Below are experts of layer 4 (counted from 0) of a mixture-of-experts language model. Rows are named router (the router's row for the expert), up (a neuron's input weights, with its number) and show model dimensions 0-255. Each number is 500 + 40 x the weight over its row's rms, rounded and kept within 0 to 999. Numbers have three digits each.
After each expert's rows: a language model's description of what the expert responds to. This comes from a sample of Wikipedia text that the model never trained on.

# expert 42
router:530529522516489526466518473508513527457582473512468527514498489528503522456497444452540488464561495475466552486496436492459540592479471463481497475514517498519491517521473425482520518529464510503561517491523528497411446490491520449577539571513503530534491501475497546558521592478588512459443428578546489490466421529437484420484525495583478498528452473560600511472531514439449478488528507404528550535450472473499518505572502485446549476506501511491529581443429475492505441460497505528495575497392441483522578481500426500512535526536614505487482524509547478514481496509478503453505498523434514455546481501513540501489493498388496512420516512543554478492432493539450461543428565500464551500474513550510484395403471458537478484470511520512541526553500495463504488459477510
up0:445450592537495541552528534452561463474431490452485456547465490444504520520490430547533455494448471466496504456463477557535539466488438449473539543514517450445483481468494475611509552468432470552481474439474501499418529459442439446509485469506504471463542579480462497542507472548547509482492443428528458505452604450465383567522510515527447506504569475495576504522506475506444554515472434495457533432565531526459520512510465536505477505512475486550550484524559513444473518459501454498515434530521422555519546585480510496479497501518580477513485530499495477483515514439465542537441527474463491542468503527497517469517597508493531431473526503518531484412511553436414505499509477528484541535479466544537491468471475494454491515499514597479519490484543514512520580468423508
What it handles: Row ends and number cells

# expert 13
router:480500479445485533447507499501468502465497503528397573542454510532503421444464536470450410528483526504507493526532481496534546535471475470452447477488532442508536511519554478514526491474443442489487380469463382589440555547500467493536523489507603485540543540484547514477469486458522518468438457468471492540602442518458530451502516462497431534451524540475471423534472450448446458532442517482458466509552544508503495484482488503464474521488476512480574485466496575512503481499534461531461515543498544480543504436529462539483529493530607517450480525516510488543557467439465457443584515526557450449477465511513512509408456506532447535463483488560531495525539486466500450495505488426514464481496466526561548426546451534489491432446476555496527572463508507420500496465491547
up0:491530460500531499534509526495410563497506504497536557482454563504537463481492538471457493407450475504492478516435544531542573471545489495544493500415489524528533546448481535479419465412527465506462535545504478535522475416463503505513485545448467501495467483525511447509497498474515627457525484516526449492486464438515541509480590478527460443472467480419522526513525475502488487464533531514476544491532515485577471509519546578446509540497522598470524512557546471568556512503489530465458484479465502446544475509472463513519552483511577465467549447543493549548521420532455559426540552452553528505497465469506453478564505514480518499469565492508573560507515469570508511448458437431531605568540515486418521457509480507504509472460522516525510559492472427500434476565489406
What it handles: Foreign name beginnings

# expert 4
router:505490537416558547470485411502534477536523512514519543546483464560450533448479550465526556509439493547479522486503509546433453534441481438499453525499504440454552537509538560455431541524497455462508463524529489497474524554466524476524536503533579583420550451487431539487489497498545494526488509506468503518487478483474480480466529497551503589480484505555507479469543382457473437493572553488511436486571504530418423477556501504500496490530511589502490558479497599532533541434550535495499500531450422482462531545473451480515508474538512498500524401521482508493559477511498469491529529436491462534472379503540418531477502479532426509463564559538492477472434445491486520410418518478492509482476535505579485483510530539580523533472534475524503497516457477529503434488520495
up0:505517459504478528503488468474554593507520460479459523552530481535461518524606526477460555518521475566438585528477555537475530488480433496533489451456487465497536563509530564506539438518513449512479482548570485488512475576514529588450516478513513464596495538494500522482537565480530484499500448504565518484515460495496537550456398556471462564528427556511552525537502419523540455513526504472473459546480533515593486452473462463448507548434523526549440474530559469441549524520475487504446494491602508472541478526433530549505566500532515444503503529493547413450496493522506544528538543479547488491539474533558546573511490485562556534526481518449503486540470575552537502488524544462456536562443484435536514453479551511474592469552561505525475494502538497461452552461494528
What it handles: Articles and list dashes

# expert 5
router:546497524420589534492555469506498420535573538475505571517444466536534509457521504464509452532453593509461547507573472565512504546504456434492523493467525391453542535485537467449413537490499502509449483513552506493437466517433541482542530500488558514531430433443535455451502459552427547540488508483493496477504509529393522424464521576478515528466491561547464475483510383480529441499487498487521475581557521555416510479508463515478459547558569505443462558463496485534511466441521502496483529518432544456490562510420433455468497528527564465497518465526548489539560498469499443496508521494454512535474531502545521508510512544467440489465507541507491497495437443444456525441518562517529478497503436538522476505533479532583522469491545492484523515522515510505558450446521492
up0:528482465538482557511422519532501494491448505460462566523522503462482438427500472576477500432429500479512502510471494408575500498525514439554513485499514487451479536501517470495456555481449522571491485536478496502474513473492503456493560573521544496492458502497452467478479454510563606478470517575522598509495528498547475457499497525501541496481460521498425469459517432584513445503456472537440510390499507504536518489523504529464441529564510539520463470518539457425474512496482499481462509512480562489466512492499489500537536531537539428558459485438534444559521426474532445552580494505540583558496438426444529514462521459538460527503502485472499424482474565467474549463563411543509497473488484411517539505467525551487458550490552468591520557496478523433440473466582506
What it handles: Determiners before nouns

# expert 58
router:496498510377593492538536495449494469499489478448438565542449532592550462471508492489521513483456546491497506546462560409471534538492423487502437456462470452476585527488511510480478538498485473510577502523499486496470551519515588511517580575505585507506571447455508490479496459544492465506497476488443520466481436481445464391511539537453475529480507501546584406504496475480458501567544462519462489525522490590555543557550483503576494547516528564491592538529483526554470511486538477596513495478469532478457499473495454472477457538600521515545471476516544522498537508446477460510537497519476485471548495505536542514474541482479477542512558514513523436527497474516516558464464441502462548545475447501491527487540419468558522487505489494445493558517559514483515499475597554
up0:556537542494563528511519510490495541510499539517494492526555438455460511592469481499458549488465560507475465445518500504528478514512532511439485472502521439578558424408476523562483527519519449487519510491526520504429525528465503499487516470530539508537505557434478507520450546539578502521577498526501555486514489511431502447559554516483453478476558532554467426538515469499457519479451497484542504442539435392473503502389475551489461502501478492464524501545466480467497427555521542516466409556492473499552483490464497432460466494496605465515496498489522500570518487466498449473378545507472511569507483508505489596434504500579550464488576533463500455563500457508545501439582489524535512525498470580601486497483493507580484509518490432454445484494516517545451531527480473
What it handles: Dates and non-Latin bytes

# expert 39
router:550455561537475519511531534482520512486516514519487517555495481504519464470526450453475569400452462492507458519548539519553552520419517458515558496472475510505518507480479460545420520461520431523527470515538460496534572485480540492504524514533479482493380432449559539506559515493379472545500488443529516492493452505433466481533552557525413514483542553587512520518523439469521562532513522482486509451473519476542522508522524447545531461505498576429458516450531573488500522506522565548538437458402489456535583492590384574535527490489495523464434556499461493503471534580475499465514510470498491479456464601481478488539510520514501488457495507524502545441482531533495571490527481550431563481474422474510485449546484530476517481492466484430469500521562470550497447508511498
up0:489559492478459518488520490569483461510487524512469510482453571477539469517546494459524526480526529526505462472549525455500503562479523466547472554527482504525529549481447466549498576499500443494427503528538495455433505537500463470506486523532506539527481530457437536443532507469484494470494493461494492581454501489464474452467526493548458553504538506505537523423469395444488482446498574443504536465485555535493497485522513466480568561566517578594506522377509502507463529433495493508482519540472529555507566512461518546498504435525469593454543490570463440468466496414535510484481529464520513481446519473551400478467441502522511492422476490422476574484452420404468491518488428438448534467560512492450508570479526452486485427550443539502455531471451480516500503565585520
What it handles: Table cell separators

# expert 36
router:548510525502488498538534431474485471541519549479463545553443514554588518500572531483496396498506556566518529519529398558547547539483541411518456464455570481496534514474510471442445515486515512529497473502450506463488497455396493455609534512479560518445421410456517398432452521554427536472506517508483483487511491506439571476470541597515501573507536508492515477486497410474450472504490489475527566530592476536486503534451459461523550486547499488490511529456459487501523504463518526551556456518468472532465483465463448484514436494553497457494510481514550524496497528527470535509479496519496467493461515569480445449521526482487482575522468538541583509502423442521476527462447481495427507428507504557503513497505546506547429527495565501476549483528574493524497531485533558
up0:585487574529452460500549503539512487506502541493554541506479515537492490461541558483513451518513501469520460501532464498492484424481474470489493491533516530530481537463542554532452485483439558541413530481462508512529433470619524459559532553498522486525576474525395499439517523543515573461456516525501486479532504451501521529514512547499461528466543409471586474535514487482527421464506557469439512541499441592479463526442423529488563536480528482500541491515460530570472448566552596475494494479492518548561496476489483562546484487529485518480468470545550541516512492545478556518494513522511461486532497526562492535535475538530558437496527601509535532516439471552566543539469528520535522527439562576594443492474461554508459511576467438456527456491502535529430497545442508
What it handles: Determiners and possessives

# expert 17
router:474479545489563505431507476474508534440523491556502545546421433548442493445520417455547540514499524496470538464481469552491442548480436466522464474475540488502521528497489440483482536516441478419508498440487540426464452452483496501522519528462490515515552524518521523408513547571458564415501481539494484466484451473473565484489411579493443461441526539604543386497523453496560472496505498495546533570518566495530458481501491490460509538502455471448538531461431494567555539512586497510525500490448509511448493426513509562513505567538473511497500439499527469554494511472444484485610427489489510498483509496466522487450481540468514535511526549540492521468541533540508531509445447462558545433463561576471517553491495546438472513608482519526522476492542482515446481523539506
up0:489467497476562545515467454527458494521500574516437544512484492540493452491481553563540500552468515527525531528424539544502519483463522463470494476440540479539506553531502472546473514485503480464474489470532535598431485500526534486464503425518541437476417438410456459504486526533522514480524444499526505500463589567504500462434543484556487549524546448539475496591537456481629501529448484430478475480530478512457438511464535465421492488479440451488610449532527472458524427520515505522499505485486535533432523492473542464468536473486471488537469573466525461521540539461501481466506527543480529415524431540530489544552481581555471445557521474481468519526505552530559499407501461484535518481425524518465510517545483519552578450482519546545479533496618513480496502558525492
What it handles: Word-initial prefix fragments

# expert 49
router:466542452481554513413484486544546428475583472496431472534429497532526583472550539459493427512518475481476525507488453510520497533446404445442408495518545440512540526499470429470473514488411427495531536515474445510506493555524537476591487558484495453508510515442515515504477522505565479566447510499475449465489408469446503481510453462534484505463426483510561500493567499457483395423494572455491553452486588495517489536576451440536453482482543550492555504440491541509570454496529437521539483518430529493500514503528471541524493482488535451506512475529513527456483499517525528550456509517495507471536520512540508491505473475499441588492555477518529437470451438526539448522564450513487545536502538576523502446491506505499503591469505498513478507449562435501486495436486438
up0:516502564547493491529486552440467455465401502513549465542446482476480512460545488487484538529453523529469517505535510516466439562544455523444407525444477521550527504502506493479578447483488548506484515506481451482517508481528429496585513458566480442443502488485484514495571531569527563504484468498401498526481437503524514441465515530484489521470462516458554536474494471545545469466521508465444530501604587419519513566515472479483545514475485534485501436470541507479500480496549492525468505483461462444475491445459478465498557480500527546484579546495520538416534560565520379581544504493385443505467490476455506494510493483438486475496512505507450523493490536568527487393479510465561515566561557484498519497512529514490599451487502510533513429442509481531510424481414506
What it handles: Table separators and for

# expert 30
router:482498480497515510474508491471462468474488478491489534513487479550473493456461543463555534445447492516474549505506500440435551569470528472536525512500518514470464518512524465503446575460510483508497502486463467470452541582481518452599573534506537573463469538410567467592416587501474518487507489537570440433405552549450457568470500556545470578446499472483518505551531418543517499528404508525475477521518464521489511489529483436447481542584515493533489518543484478459456528470571506476464507562451480458509478429489512536510432463562518427458474535463541414562552456439480405467497434521516527480523479582509504567433497471487463516486485463490454420523457531458471511496514492513550518505528516534565553475481446477529510515456542532527537574504491478497495544515502532
up0:492496501514485454485447474597447517428524532481493428493539399522494519494513470499480472513472495523539506502475404524442502484489489426577512483498443471523542556421497462543460484449471593462488484480532492555503555479493525439502489588492553505462516554545586497524513478472469568496506578437533497412421516551560512455504426522504552488489434508434553519455483498535491503536522520515508503467468533469489498469522436471441441521467496518505532534494423500420517471549496434444499453535479562516484538504488560552453466531534483496451489564514538534563537512524510560479555516490496440525489498454471560524527505481549539504488489511551518462508512612408503495489525453521474490459478538424500442453547565573460538509425526538511529440475603465501521508486529462
What it handles: Politics and life-domain nouns

# expert 16
router:485492456435576487474531504498487520476526448534459505505428525563456503382503531411529510509498480516496519506544503478545471550472471466516490490486553454508595498570469456451515545457478495442481551480486488522396480572467528499527520516570543479552504476549458480432484567547469507518506502492459504492533506500491480465531531496464422497482508528468526564570479522456559565542491534457603525524484555542550469500544432438519457578541522484519537459467425533488552548548600507582435503554510462493474522412502426448490527557478510457532509523499491453540478489477482452519520506508511461455435512454532503520482452533543478543508522475582565471431528507564503512501482535444485535438502620495541522458463537513487488494544504460513519530535568460505481420456522514
up0:486500531539488500474539567337494564503575502523427544451559531490551417458508471490502553537415556526484486501538456412469580520424517515543503436541442544465442473479471448503555463504502561553477524487487577429486598460510495522496508519491484473491488489448435498456519524527468482520459451521474503539528496495482500550504556417504478553496471518456483500511554518474486575509512472504462465514555495444566512535526514545557478469520497486583517522512577549453477526540520506512515473470422509487518539512543428577517477518491561499521405422552484483517525474555499533448507512464535442519476538481505489479530465507607517464512499445505471534530487461504533503484505544456447480486450448529492488508557510529504531493464505477566488524548386509571478445525489453
What it handles: Foreign name beginnings

# expert 61
router:515519565449470484530530544450495495424497377531474548552438426524480514462498478532547530559499564490574525556493529486482460525406476482497498370478532437546572489471510489539511489517500485479514469492459417550431467519461552467532546526470489422451441485504534516410446502561492546494444524453463520416501507502431585429505535509523466532508480539512514500493452485497521493499517493467527518566504500533518477515442498494561465485483500604504438520547482512462495586489504509539449462519488461497515446496553445487580493519492525493462450491530573508501497482460477533514517524512497470475475474492526469514476570505493503541492504438474477485489476457525400495370486552488463520569535569506503566511492480503520608522504531517495548477442496537480573536561491544
up0:490501394492461519502510555489508486435504482503562465507480484478470431535484473503515508496585562528515477488592569512566440509513520464499538423435562438445454550540484502469512595440460481548504475515537482476509543583497453503392551509534524455530504511511496473496517498491504502551513489466575477552506479521507505543485507515477455565451517511510463413514507423560472477513512475543589528523511439495579438532541476539475558483507535510539495481492485422493546555502453469475473587495472501504524484473407502537441507568480528513530514542483553518506456523363468604484532460438500530501556471498457438496438564487526556486484513511521469507538508488554456492490517445424511447456524572534485466465524537526485496545507485502499413455480539472503517506428454476
What it handles: Sentence-start pronouns and was